python train.py --num_hidden_layers=12 --hidden_size=256 --n_experts=32 --experts_per_token=2 --d_expert=96 --d_shared_expert=256 --hidden_act="squared_relu" --moe_layers=[0, 1, 2, 3, 4, 5, 6, 7, 8, 9, 10, 11] --router_score="softmax" --normalize_top_k=false --routed_scale=4.0 --balance_loss=0.00451 --balance_bias=false --init_std_router=0.0213 --lr_router=0.000581 --vocab_size=31780 --norm="rmsnorm" --norm_eps=1e-05 --tie_word_embeddings=false --optimizer="adamw" --learning_rate=0.00152 --beta1=0.9 --beta2=0.99 --batch_tokens=32768 --max_seq_len=2048 --train_tokens=223000000 --max_steps=6806 --dataset="wikipedia_en"
Below are experts of layer 9 (counted from 0) of a mixture-of-experts language model. Rows are named router (the router's row for the expert), up (a neuron's input weights, with its number) and show model dimensions 128-255. Each number is 128 + 32 x the weight over its row's rms, rounded and kept within 0 to 255. Numbers have three digits each.
After each expert's rows: a language model's description of what the expert responds to; "mostly gets" lists some tokens that are sent to it at least half of the time. This comes from a sample of Wikipedia text that the model never trained on.

# expert 21
router:113116131127102147072108065157169140171093143076148161127127124160147122199133073083162114162106109082086119098122144147149135172114106133095084136096127153120107145144181113128137044157127178196124127089146141100129083173103095139111155120088128120129153085163099083146111126131156100099084095166111087150083177147132114164136135096068077149116135095110121102166089130127158057114140
up0:083139122093099145116109133121149155193182140144103110128105109080157157147078133128093148162103205125170154157117144181151199076038118106100198146071090106085157105116136163086190110114127116113110119154179136083108125075133110106191143163118093166078091110129161139173090109130106128140120088140142119128094130153133143112177157127137137088132168152150175193166125169113038165113141
What it handles: Opening quotation marks
mostly gets: " \"", " “", " '", " $\\", " (\"", "{\\"

# expert 17
router:180083173126200123088135113180107116157158064093105082120136186111161082117058129102136093118144154104122070162154130071106165126163091124171092077088123149075108124146150103084114180155148102112130153170138176111165077120148100132130114131074160177151145140151056103099137108137144181093157071121076072157097108117108089183077111141095069134142164163160135093111108080117148122152101
up0:096174111135210155173159081050189166158091146133142176150127137133164134150092157155081124129113096157165104140097164123096175153105068153134117115158114082177163106148095129163176169125103104122130160075136154214134103143070142143099170126146108147137113122099147157112106144122165088130128122137189090163066099179148114137164144117161127102112049157159093208109122135105157135108120
What it handles: Determiners before noun phrases
mostly gets: " her", " their", "The", " His", " his", " the"

# expert 14
router:121131086187143181155095136122077099060159123097126154072105153177150159139137124135159088135152145092143165106128097097117161154160167120168115081121109193115168099149132111124156178195125142121152079092159122151106110093173095074150125096112116168110150118141158080113103142152136078120130108120126177131142154090127184136126183098076145137146119138188164097102137071119163138189148
up0:141083062154139139050073148124080097115159127121158103147146123097099092067176186175066123148136117115124177129167117126209142126164110144113131134093187074167153102162151153126098141177148138099080114097075120160110176158131171131064119178227112147105124179148137094122067138104129130124164144127182147118125135121087137061121187150130132113154123149126184178137184088103145138157181
What it handles: Sports results
mostly gets: " Final", " TUR", " won", " FIN", " winning", " scored"

# expert 28
router:180147104102135098079092135133166141161104123147151099103162103152142139153135124143152152161107086087096147168153183050146161123184089119110151141104128157128135075100132095146126124121137125108141041133173156150098126151131197163108134138087149070140145090153131138113176086114144073112096092171164094167126129126118091166150115152155130104109135075041168140127189116099158131142151
up0:155084102113124132124128149162092125107113183121140098107096165167142193132082090100169107102106191155130109156114151135132121168132073133073136186061167105111145098114142170107125142114168152157098130147160126082086117156154126116114085178146182125091079117094119175106102172084171059162136119132130146125147159091121129087134117085172213119218134139124128116135149179128104092132104
What it handles: List item separators
mostly gets: "',", " Succeeded", " offers", " owned", "′", ".,"

# expert 26
router:133189135154059152072149096151160138192087130144070115137154103199126128111113086090152128121147131122159089125136125126174122142132082074123122100119123103163086153141152151094093136184133174133190147102072127103080138152126090188151164091121135150117165083127147072105104104196170132079106106145147118120096173174157123177138102127109134169065126105121180168137141117098223130108127
up0:149140117122152055107128134123114122109128129158152175157100152134136152110162065134087132106078122171045165076123144206107124134108136160108132144169145113111134133083167116119129191124163075119133142099150112097187139173139139079054120154150165149119109217129156138115087127016101154134128083216130163179085133097137103149114091115151145098133169136108151093112113111082108148156129
What it handles: Routes and geography
mostly gets: " Avenue", " border", " highway", " route", "bound", " entrance"

# expert 2
router:127087115067105120142111127098140081100179141149113086156112090087116096122080115151212167156132105187096106152082133130149159155128087145121147096081173134173111099130131131094129159142089111091159131096120075075074145102186158136058104162136187130134117090124143160099151146100170087104119123196142120068133140117186071148129141115106161184142133139143113176129128121139116105090157
up0:154073110141235121093086131150138115094142177101128142093099126127166126178172103138195132168159074088157167158122120165112206170118140171102125153176124116126145119096131124111123142132128180109139116094159116089159122136099135126123169152121143134063122126157128165074135153078086147118099129087125109118160157146093132131155097091094171107129171105119161074166154169132121120127103
What it handles: Sentence and list boundaries
mostly gets: ".\"", "\".", ").", ".", ".;", "|"

# expert 1
router:182051120131069163185109164114151118131086110105145166103130095138152105086157118136061202139129182099121116153161135079136122177142116147107104136098105083152137144106089114172101080084097111110132058117111156137117136142111092102113124153063146075130158148123116111113140120165167087095141133131173120167113112153189061113180076168096095135081147120145116121106098168097043153116156
up0:089136207138176104131114136134086136144169185091085094154125113103101082136141170112153153142094165111100193107119145098184145091118172160168125090125133140142107080175109093121209121147120091166077135177159193122116126090142137103165185209104125089143103115112163087091106122128112126128047155135145077122167124160149140100123123148133184089147120151152117139121101125175171122132170
What it handles: Evaluative predicate endings
mostly gets: " well", ",\"", "Species", " less", " brown", " rather"

# expert 5
router:151166130111083115174144146090206094126146128157132093123099133147155161065164111100096080133182124111126091151150093106093110147107077131136088143140134108083118103145108162159118153145151114129150080110114131082148126099135096080174150151107079098132109184159159081121189114118105166150204100174142178157088111121111140177172124176079165115110084090152079140164143188104100125152164
up0:104159178158158101143145120113091118152080147113074113095123133134116119151123173095134142052124082147112115035085108103125121108144139158126122170143124126065139186168120103103194177157165153183151116143173160115192139171152090057139138129196158088114077082082151120124152171147123223131112114158172153088121155190173106121114134149139130117120092140091085142108134096170093142084166
What it handles: Physical description verbs
mostly gets: " ft", " cm", " lb", " mm", " brown", " located"

# expert 12
router:174150122078135085155145093147128163102135130123184140138091159100134133107123132084105173070143179100136087114132163138158085123134086162210151159117090114056154166152078146174099152145185090196152165134120158111113137144127122111131087134090145154174097142144128147188136080119082175133149114094108155162174141159124167133074186179147128085092152100124137097089121132131168080125133
up0:185072079108113135116095065136112103077152102125134105165120121068192100119087103101166131098143180157125118109142121096163101188074089106071085154120091081091117061112099225120121160071122098146142057181086135152135184115138143219104113159140174079124106132088169162136135112149141114203133110117151130113118092153122135042146157101136149109098118120132142116113125177168120182178103
What it handles: Family and biography links
mostly gets: " married", " wife", " Born", " daughter", " son", " father"

# expert 6
router:140154152132084089147075086170141168140176100092081128087168076109069119148155107146127190134139157138152114139138174201146072120122100070076116182097155088168098131144174151086124138064145123154123112115144114169141152171141098117158073123061193140076155130176163212105073112158054147101138117167117135160138164106095162158107132138108136156119128042112153160140117131153190101152118
up0:149137149147134123180150120151072127169133176137110123133102091133141093173113132115122119108147183196092124149117150147110080139136144128118109196189055114124114122131128135078120112109100077110111128156113087216124133141166124136153095091098127112138110131169169112172117179076161108151170157076196117122110180204187130099135117098099174090134138131160201129095138094122128210127099
What it handles: Years in lifespans
mostly gets: "1999", "1997", "1998", "2005", " 1911", " Sqn"

# expert 24
router:101168113087110119124106091092079144129152128119070112129154115163106143091156153127123182092142185159167106147087115108106120110101100134050141150162103060122140108114054165149133097164113148136132161103176088093119128151067142141090140118139083146169153108059186146145125115127151138175175094147091094153149149153077106134115147105218119150180104098116151097150097145194152188108077
up0:076097126107109112137095121117098154091142163124135141160160107163120162145130142147116146112147136099150144140171117123100172145119077063119152133112099087122108159084112174150109133124139116182217058164132117087096129138182146106147129143134170167159072138129116097120139187151085130128136160158104125124115194176161192113083095113128113119051170119103127082146062131139091167093115
What it handles: Date and place prepositions
mostly gets: " During", " during", "During", "died", "In", " in"

# expert 10
router:095159130165192160154122130162064159115182134154140112115124090116150097167167134148094083122112123077083151146100106184185099114136163115125169102136144091143099109151098105173143166106122130111089134123096116154167183122162111176155105108163124110142163141143140051118112084142155121102124198178106154076174128125083137064104166101185111112141121124107140190063146086112179086118118
up0:109157174146120156142144142112082135123119128104155081189105171149156179140136186111137101182137107124065190136067074188165096131136129126150072169123127090079145153150137159112186161119097161118095100120180159097211103143125144115107133151112158065129129055128199129151100096161158124121091170135115156079113148129115208134191090119134168065110186168188148125104141107100120086103102
What it handles: Name and word prefixes
mostly gets: " Al", " El", " San", " re", " Ar", " un"

# expert 20
router:158126160147126125119111119087129158086127129116103090061159124112157156137096095129120146113120120119127103130053118221126145167145101074134127168110077098174171072134198132146201155130131178153142165164116124101106095122119060131118156078156127157119167084109109158106145123165161183090154096111144124090155099082163145156130132166096180124113093102140124116127140185138126119093186
up0:097118150209130193154142144085140129154105133101087147113151170099079129120086122135135154126073075135092155116149151140079131137067128073198144138146095094125158193191122133076128086152117140128092162087164116104167156106156160131221107181135106149128110146103061134130149118140138186139162125174088122180153125144201078139130138132093092123128142137145134128182136094097123106154165
What it handles: Infobox field values
mostly gets: "|---|---|---|---|", " tick", " Candidate", " Animalia", "loan", "DST"

# expert 25
router:076138161126127143082131097196164162184085091077134161142145144191139109119175143111067084112174101144113179115140188148123077098114145106122143123077170114100144132113162087106117093086120133116138097165168111105158112081095156141161140129101086152106124100137101142099125141116191119150113181112103179169141141105153151128072067153089114108090150089095089158139109150138134095150177
up0:174140068077078096206108174105144048125138143088141134083101124129176107049183086086083119138139173140124081149149149145107139154084072163083123117112151123157142177153105146179114185085116106115166089086115099128188122113121153107107126116134107162142132157130136123144145112139064081111133169092110081169098132147096138089200127152143170156170118169130171169117092160108097168085139
What it handles: Clause-opening connectives
mostly gets: " where", " when", " However", " because", " what", " if"

# expert 29
router:118149114119074147190100089176149089148133117114147128092148164121089105047106178141138116148133154081097091169178083108087145129112173103158116104127139129131101084126152146125068139120111054125124067170134120055168073149178179069157147115109133167159137139183101113155170179169124138111135093143167145188109097082129132119088140118089119147133097113211120154120129125143111122136097
up0:096137146186145125109170099111157123137134140132172142087133089149120159153160124152122181159112145117084099125130048122121174221117157135092107165087172135159058144083095149150108142092074057128124160128148103099147106158133127120131201108177157153098104118125064123123095138094130120107117180153105093092129118147186139166091139101131102187122111183135146131118161193155108128149177
What it handles: Copulas and predicates
mostly gets: " been", " became", " is", " are", " being", " be"

# expert 11
router:090135118087166189150198107141065139182092137114104080150118147153181110103155144121118167123160134141158155141110123161106164118164083125134167103082140129180153105118151141074095082078085156115144138185152126141122228131141114138180082156173092133102099123176105166133140174131122112154159127140116115091130119113120111089135062143150113156113113073110081130143089162134097128099119
up0:108124119161101115160141159174091125117111081144095109195138132151056127089117120146126129175164117138099178092068118098156148130057113135125099094085123102118113140152106122146098188105145135101157163178139113132133133080125034137114132184161150140177090105150182098141155157202137191099145133053104114081163119162125083151144137161116135172109150185148126115114136136079191101125149
What it handles: Dates and directions
mostly gets: " LV", " southern", " western", " South", " PA", " northern"

# expert 30
router:100124091141134145153128121133154122103125169111064104093094133108137203124085142114109141095072122147136124119114115170069137057157121182170085083136124126132123153132159078094097119055076128102124109129164081193090151096136182122176095099133110144052136157111163157123091084143136114187100140105107124111123109092103115162145127133121143134106159117108110127112142111112118099183097
up0:135185145082160112112123188134118132133075122163178103144130168138122128088088132136125121095117109171158058126109194111122172171104138110159141135146073097089126144141078110166128160117151024129113165102103103183212113177108116120180067126111093137086154120143098142081135137090133172146139144147123160107176083150133109159131120155173168142143109115130097170100126166094080121138137
What it handles: Album and media descriptors
mostly gets: " Best", " Original", " television", " —;", " Canadian", " Australian"

# expert 18
router:113194100145092102094103127112102144191091123160126102126125074130086164113156153152154129103109157173140125099082115093133075157095192119130154186153108136136120142103110134143140152138088184110135189096147079172178088066121148111105104166129101108156165062104162115118090092065164107104163159133122134132120141121102156086170165131141184107139069163144152112117192121163208081144039
up0:119128151104152076136163120118111115097156187141113103205135127145187086065118138131076056126126107141138111110132099121129124111194153164099081122140092163118079148166092111085160111115101135133174140195058143185108153103145152089135124167112103113111144111138122103176145155141121163112162194099181098123108148158103159082126172183152189194161148092179157123219157195135090134145080
What it handles: Date-opening on
mostly gets: " On", "On", " Le", " De", " Sch", " Sh"